Below are experts of layer 7 (counted from 0) of a mixture-of-experts language model. Rows are named router (the router's row for the expert), up (a neuron's input weights, with its number), down (a neuron's output weights, with its number) and show model dimensions 0-127. Each number is 500 + 40 x the weight over its row's rms, rounded and kept within 0 to 999. Numbers have three digits each.
Before each expert's rows: "comes after" lists some tokens at least twice as common just before its tokens as in all text. This comes from a sample of Wikipedia text that the model never trained on. Tokens count by the router's weight.

# expert 7
comes after: ", ", ". ", "\n\n", "was ", "is ", "as "
router:495540482466518485448502476566419507489443479532398451425469495511495472435508478389421511491502486502525485500528399501524524541467551484583519549469508529471467566486568487492522514475508471506487401436544514471505502521502484436519513527558440517572551492487482518541549474552510468545504497553580447513457512467504581498472428542516541502514543487533479525482560496454540493493527
up8:489556497543444491557530517504515432548510604480534523491505431537513530566504486454526589514546489503391510487484570540523499520501519434473486544574519513469528488507463477499437539531495467559462489487451436506406515569550499485551514521503488494512529510524504604512486549497455478438425457477524473540495425469505510529401523504492419534460547550490470500465519478478479491503465
down8:541470532445562482502483454505523488479417428512468482497524501548493420486545500527452457495445421572508514549482495492524478501483463428506550568482474462488541572471557496501480470487483500467489465472502590527557515503517481517506534524527589554475423451448563520540465517543492526565555442499542458426466508489496553523549491529470521438532519506578551558500424486414532483487513
up9:469578472555504615491536500545511476469481512394494534503577504481495433429473555458508496504462512488469512520394511490546453489593555506503542502451492565511488477565482496554474527508500501468472459469448529495475481495510512512493445524545497482382481505498459474481464497499467451519447538613486462554473486594457489525492532548488479497553473533435541454523505497502520482508451
down9:489460496478493459480424562438425527531532528552520555520494526503496572533510459456496524441580513434547524479561465538472506541433461480504483504489490419462503499418523467486508503554505484436558549509483435477497458443543524489561563509467438592557473458516480508550481446489492550481524461501485479558478557457543504541505472426528466540480464586573484561516511525490512458513527
up10:502532447490502565401475554505490546519446471510514484469535457463506496535495538404479534448524473569487564495481445504485498536518579506483474488525516579469496492536516509429472476534493466414509554485511499534542536529559483468491533569524502460455477513478537515530520510529531577517489538516469408511533420579494524613464485552585518477448496456449568521495511468560525465516483
down10:523503558524444421548487488623483466454427526529534579537463438532502554495521524493589444474365506452463522529475530505441481471576488502517500541480468501515483427486512549469494532518521494478462587502453505588533461533481536488538516508510530474553478480476548464502464451485547513450499510542453466436542497486516476464513542526485448523480482550425449523499547522493467512512526
up11:510493539528526517505452544506493512516504521475534508458420473517517490548499548523432558522479431560564520461553464461457480471468432388500518511483473526464588477534502547523462546546439531463550471504525574454466481420540447549548526520458458468550492551475502492485484523490512482626530431534517486494504514450547465415450483501516483490596467549482487535484532496515511454459524
down11:611483493485422424470481586486452523519486459479499441532483519520461478522556529510529412482422490548466496512478490466509486490491506474486488510509596405544470421481429543514496534565439513492512544474567477469534521530482525465446491437516531438458581534424493462488491541516490510482476466518576551513530472490484517549457458479521516499583556520528519566517451545487497526489531
up12:526535472484393502456514505464533528506525469528449444519519464534475590528490499516502520439502484556494431484442443499488507459512467457530466529482494506444571559508425527477498492501507497539450498523492448501442482506504536563480471602480485468504478484559474568410505530420480516526478475483532452437528525491557506554499481509548579536428495453398606465516503459490485484529461
down12:494451518524577492505473468560567445467469491516500510477526439455499460501532503527480419592490488466487623508557484533500485512549467472514470480481513472519533512433568558517526484495444491461456467413516518435556549548542535534437545522517589475492500459474601493483462512521470554499538507420546475541487476538492534454478565470473537526504410488528432501510492484463498548524491
up13:508478525484519465534514474476629540514541506542506535517461506493495457441471525474568535427568477495516492470469492534518485440522533547468472499457482541497543451521453488483494451481521587498550459476525405525508480426426434553548469450511542507495533424453468505462508485599532584527460514518503507509556496492447564543515523486532471442487505550518538484479541581540515467536572
down13:531514517498480525488495476529597518515490485542503535483532475546517381472554532472492599448536511528506543504518546504484475427521461426497486477460532462519468464539476514468474412505493511423504540485541484410647552446504510501524434503501581495507507468520596466450492514514472539541457535476509546464549528450501479526475467482536533531487513447480439462519516470499503574480489
up14:522531491380490485477527464529514463575468458525481484567493455570488492406512476518500455524475541527547529500508488519418503507504450522481498579544607487573465535580523423524512505458511543454457576452577452491527486475462510549515445498439479500513529501541510488491506462498436486472584506472502499542498544470492515555482571509502528566505511515483454504481457559502469535462581
down14:475505450574454549488491416473469508519512470490431491430533578575481505574524521466479545460511522467496485592561481558561436471590469510456497494429488474466522500492530460498488518516453474498471548557449442487519413524521527500564450500510527506519521460483553517452522491604505489508451485503489486468526468522530483454475529541499529498515564517587532494526555495516412435514443
up15:579493493489547534560509484463553504440475469484539468495499609497558469528509508456534561507543537464531532495393511554485486553497592491479505497550504528468438452465503506544513560406533457436452448514526456508483493503475449500549564550502507519442500505467497527485478538507581494508580597521477524565465499528470517510547588481493447524514520558496474505446558507481524532470475
down15:500448512430436520509539516481562537517546542511481496506507488427456550515494473525465518557467541470416489439460559455451541497389502464599468553554498512556544527513517499472488570521444478553546493436489527532484482506478478567541492425510398504517557526490513440481520544484519562522491519475496445498557479470591434464484556511490534536468501485524500465497520540430469459483504

# expert 2
comes after: "| ", "\n", "- ", "201", "–", "."
router:523496493517524502549435647464485498539606513468493443506461497504494512508541418494470518473548494496512479573452501461489468472516494533441498489554567445517599482480468516527481596479524518485526480542496496512536533463529505572401506506473561520453459495523527511494415560466454514499435476475479556551493481483418484533574495531520507532464467511504475491508552473553482504425499
up8:582490501505553441531545472466509508478491514482500478454472490564492518478457477476484541484536492513458454499551425474467524499460442474516498547501468562552455528459503521565515495421486453498467503482487435528486546395501530399540439436422469518558494496502494489505617428427546581479563484531521455495526492502477496494498530570496560497450508523524536497534454505546513539437445
down8:499485561541542520518493481567511442575567482455404472450466421514497521537472445516523398475504530428510466502413473565487505563530490542524440534468484478511496525481427481413494471488484506477490495516572516573448438531444520523483490482528499477489484593497495575534496576507523494517559538483456506511496535418513518472563505435452464530515559522539486534455525506509502540511493
up9:487510474487502409444498501456483475510473484522403498420546468475447523495492429510483489545511475542464472467533560427455491576485525551496536518526548587619465472446517578477528465493577475464531501516411535470523513455540508458573517540547474518526527491463440524488434520468466494480493512484515488520501537450566535493483512475498461551510510464566478455447498535571436499495553
down9:543541578473528547590533517541466469466451526487443557477512532495548448495573437421477489500549503501438503410536510428539495517501491558496486501564496444526530535562461506500549473405481528580490472470471504508576455493512512490547528510515491480489529458461509459475456536503504519562423535497497445475506516536519526520509530538441456463500431452541440445502433484461512594525510
up10:501515473483508514536599449523516470515529523490427436497482551569449499479468483487447466603461480508480485536484464463456457522582561507554551536517463465436539503531495452502640551470532538570457547490464441458519488533444533486438480515489483486545529556476415464540503453479523483472454564478525478512483541482434477492491481538498505477429506509419452498507500468516522456505464
down10:457539552467507440537526557522481503496512486481545522596474485460534545515477511490527436450493538491494506478474469501434527455480518546554500508553472479415538501552518501551467573440450516452531472575519517532465489483487547483539622524456576447523539471532451503560495467441538470486459484508495504427550505439509531492541496575529522400461414505509533535517512491489461465428514
up11:436490477561408477462461483583521470557413462535509459526425464564581586513445475503478481485442550458497548491507530460482520507518455486558524541512569527487552551528576508467540444546475458523531479486479533503501517537513454525528490499576483451485428513479460392444476510422547504506501474514535477507465504433430489496480512497494531501504559482527499543487569466502499475549529
down11:569354492532479453446579537511525498536456518505494540524524525485518465505454483502574527478458602532541496503482532462483517479594507467403449533467488491561492443513457520511510452543483499597501467504530517466563438522475448540498525491474484478477588498478557449476531541487486449479482480493525454445437534451490522531546474445502543492521495467522496481516535542532485439533566
up12:495518590468541437474442500470567584499541462539475456530516526530509451448489491496512563566561545462448576482529476529537486533500472562599430553500486478477540573536441495570498503427489534489471486483452505475374512488493482499516539462536467550478495503523479534509458509490518429475473481471485446508562458548506533447513520475415445505461446536512495475520493478551495511509438
down12:473514603565451484583446517589508514528484547552534479565574452478526479524569532511541458544536503500455452465508515493462546468498530465455502528493469507477530468500472464536491528543459442570482486457461493532492552501542494478511488454505524520417511535498493491482450495428480480461444374489512514563452590533532436573463460487495497427481488475520462494498485533469538539564482
up13:521551500601471568536506484487473484341466512457494458512462470470442565491513546540490500484441508506515495513486472505544503528431527510562562527512477482481517532482475504519493513545527456408464471505468549501495527451421480535482515435533553478596504479545475512545495508551571544449516422421567474503541503438555496549479533490517512448476497453539459469492572495490492487494504
down13:483588500616469596541503519518569557522457551481505491491564442532450539482463617502423542482499495567490469492461388482479469491450453537504522486539494458483499507482456469570549455483459477409443522478559537478494479543487482509528520480459468484542498584456550477477483526515503540533512539500508495478545455520532465496433561520507472482441484455490545461493457523500509516492477
up14:522577384484440451435507488519501561498477488520464502604488533482602528505454476515480513518526547473478471439519468519455508501475488527492538428475501469479468500535522521483441457536525543583522500487567405494494520471504520490515458478456514491555470495538504578516540429465505535445456517516508496512576469444471525555529520512531508499555541461479481512479461632499507445563528
down14:429479489574531495466551483585488502527484483478555578474570414554500499520463467541540470512498550489472480493542475549467447446465581546442460486385530489478511528496463475507524522481503478543579465496487526488514520462507465571544501572492479532484453506480574465513488560480495483538510477556445460453546465446537541484509511461453459478457549507518472492548514575581436442481513
up15:496420568487545474542487542518479491528506525483526540545508515491464528494545552512462507422489504445514492505457481509516473571500506494498572443507510495527543473472573515463528492562506502520493419491553406541557460510535583539500544463495438504508512522555524504503465580504513485518531613519530527459453528469517529450506476543450518551442520485471495498457425544550479360558469
down15:541461508581546463499516509525465447466465481504557486497564492527404514509521569435525431463403484534539446506477494597477485489493486526423615475507475486500567437484501457531531504497547472536437457552472476589488493505461495516562519548480419476433495453530552490548496509466500474524440502559481481487480490502533572523475530519482517463474476526494537458529529554527519452558527

# expert 1
comes after: "|", "\n", "'", ")", ".", "=="
router:432481541495512607475422502556446501440424502484506584636494498421587540521482520502516494499436469506523521459531550481460558500509503523545534445477494512438491547504605563490488462499531489522515533421519487468471496512458483451537433520486512461548512481521455510448435446467535536523500458466509497485491457515478451524556477505521505527542508428534501567462485526492530494463506
up8:510557449544567530448447523485529554549513513522497510539575452460544457495467517514538470437439421534487539479488523432557558532458482424546558480567451471497514520564513528483501570506537510455459548518538542437467525575524493507463503579518491548527497517480446473496469527513449440499558538526514539500481530582512510554467449501546514449438469508491554466520559563478542513541450
down8:475486462514441564489552424533523501465528544499506494504473534485518540449538504557577501516430467517494465463523479508472526440526560439440568471500513536457520508483444561478449413498448536545492479485530531507484520523521510505508480507532456473544556502506532494598505479473449482472391476408453493502526483498581466484442494535507457560482511476548516501506607543548415460561515
up9:462529486450477575461509510559552489509513544464506541553414488434456476543431536430500513519465469485559559400548518472477477577527500549451460520523491489533511480577516560506581472517481479533455469449464549488505457468500529491496441459479548532483497477486553566523551600493537526595545477451465488477498506479475456495507500498534443537554479509506544469500455438487465460435463
down9:410528457462500447606515487421552570475550441486528575567509578466498505481567541475513496421496520492439541490550522536475503480534554526540550492515481497509475382505463530446521510509496485466486502445502486439556468427542467488463560587528523499479515532440501485541437448491495488483504526536528490538527473582460506441496446503481469500504486482520474467480529451576496521477498
up10:466498499494549501494480527502517536474514493484493510422530558540482490489455499431593557542524418509484502454472518500521553465430461541507507503489455442510505510476465535454515529449561477468485509462539474511517474513564484534496536516547438419569455528473507540429553527518515446472491568472482595509539529510556415473541484404517491442433472451425461466507407545538499481529523
down10:450433481413522519574504439458506453457485542486428453496546500479525524508497524566474508557466545467522462413483432530511479490426562467512483502506474463525561446500467496521499561479481541510538519417483449544509549604478497567501486513502511477479482515565544505470472549516460514550528443442465464481488448522536517436575549523482432499531499536546545517569560486523525555532468
up11:508482426511529495499542518518546485516553485454491377405506516474481516524545550447527423491433527499493447483481538474508470538515503540475472540441477473509464531514457494496527474479515452479388511525448493548494510586557494518428455535527486538477467490568575423527563484538504536500398457537474486481456517588531493461437481466520507466552465545468498477491522492553505510542544
down11:485434499507481519441467514428463427486567550495534388482490543506522451509576565501518486510445525532512432535501582459448521471548532494496528510489510528531564533449409490561467537502458510582503489495448516559515486532508433530430488439524505528450412504486580449494505587583546468514469484484504522527456480506523518493470473511575509482556491497484522509447489496554506509483477
up12:511559518483432532568446467530497493503485489507483565488469443437526478477445463565493520553550519507508408490474544466542491564440514490460536497497457468544433492479537479461479549453507430422524480526499491511421560508515487532571513547509493461553588464491464452506530490497478523501492519453466476467486528453541576548541501501467492543588489586481474537442552508550585480506567
down12:530482519495474532578492533617466578442539425528506511447504514543459509429574502422477506527493457503532453509423504548463534527502500472482458519527505515512521551525452447485561465456536473535492513455524571424453498511514461472464539513462524450474485510472458513457489513447499502495509427505476617482514566503509514569485490460491560477574536555430496546511516522515523427507448
up13:404528511460518515501548476504494471525526492425463461398483521501486543500477554495515520511501486523483496478526490539574585538546521523552502491508495521617553511451510497541521508467440513560520535465571505499467518525552493510543530518509431485533551500461463515532497554422494473526457451519532464543406556533491485521506406473464481533552554522474421444450444444556467488519441
down13:456556549420513465484582559538491533489497513465448363483531504454450500519555488599551532532495427515544527472441441491490481537438545566452537477554576498458502542473480486527517490506448500478517446482474524485458533461494581483506530521547418455516472505454498462512452485508512456493529556502519500594555473509474508487459521478524521436539502560508521471475464480542452550505501
up14:484402520477499496516475477458461513524582542506521506469501531410474491514502556471412480545433583413468515425494527527538453457523483517500558475458486572492510539492549477514530526531474519520582448493535500601461424533453535464504526529462489432435511447478497537560503486478514569577435534471473570477512464524464503467498499516455513552510485481480543487528530536548553517483477
down14:567540490505491396525535538531498495444578525487497497477475516542513507517531496547505483572473491512527467494512489523540432512520477476460549566513560497521473434458434508498555562550486463505449549510495487474556515497442526541499495451447528489363504517501504480519421493554419520469467480506460574503476528498570533536418384417500476521541476504532478460521508510558516511473482
up15:515473491454538469484532511535500481468424520552546432492481467489538530546512552505441513558426463447526535556497483516470464535531447538491480466550498478599500506427501509516474505485526476531434473506542591512595529474470491519504490483533572443533465573475566479560532464468569487504527507470498498509518462573513504483553430448551505582548536512470496476413482418487456480449473
down15:471482488549490537529511471456502513404505507443496487581488471472513489428566508573511409472508460449489492487502491458528467470524597484458548513456469487466526493557481511516476575523526554547526601512461505480437473549497481519442516502443492540464451535547515542564489493456478562471421554559501523508519496508431488505516525561466469410516530471513422526434556515534484451491542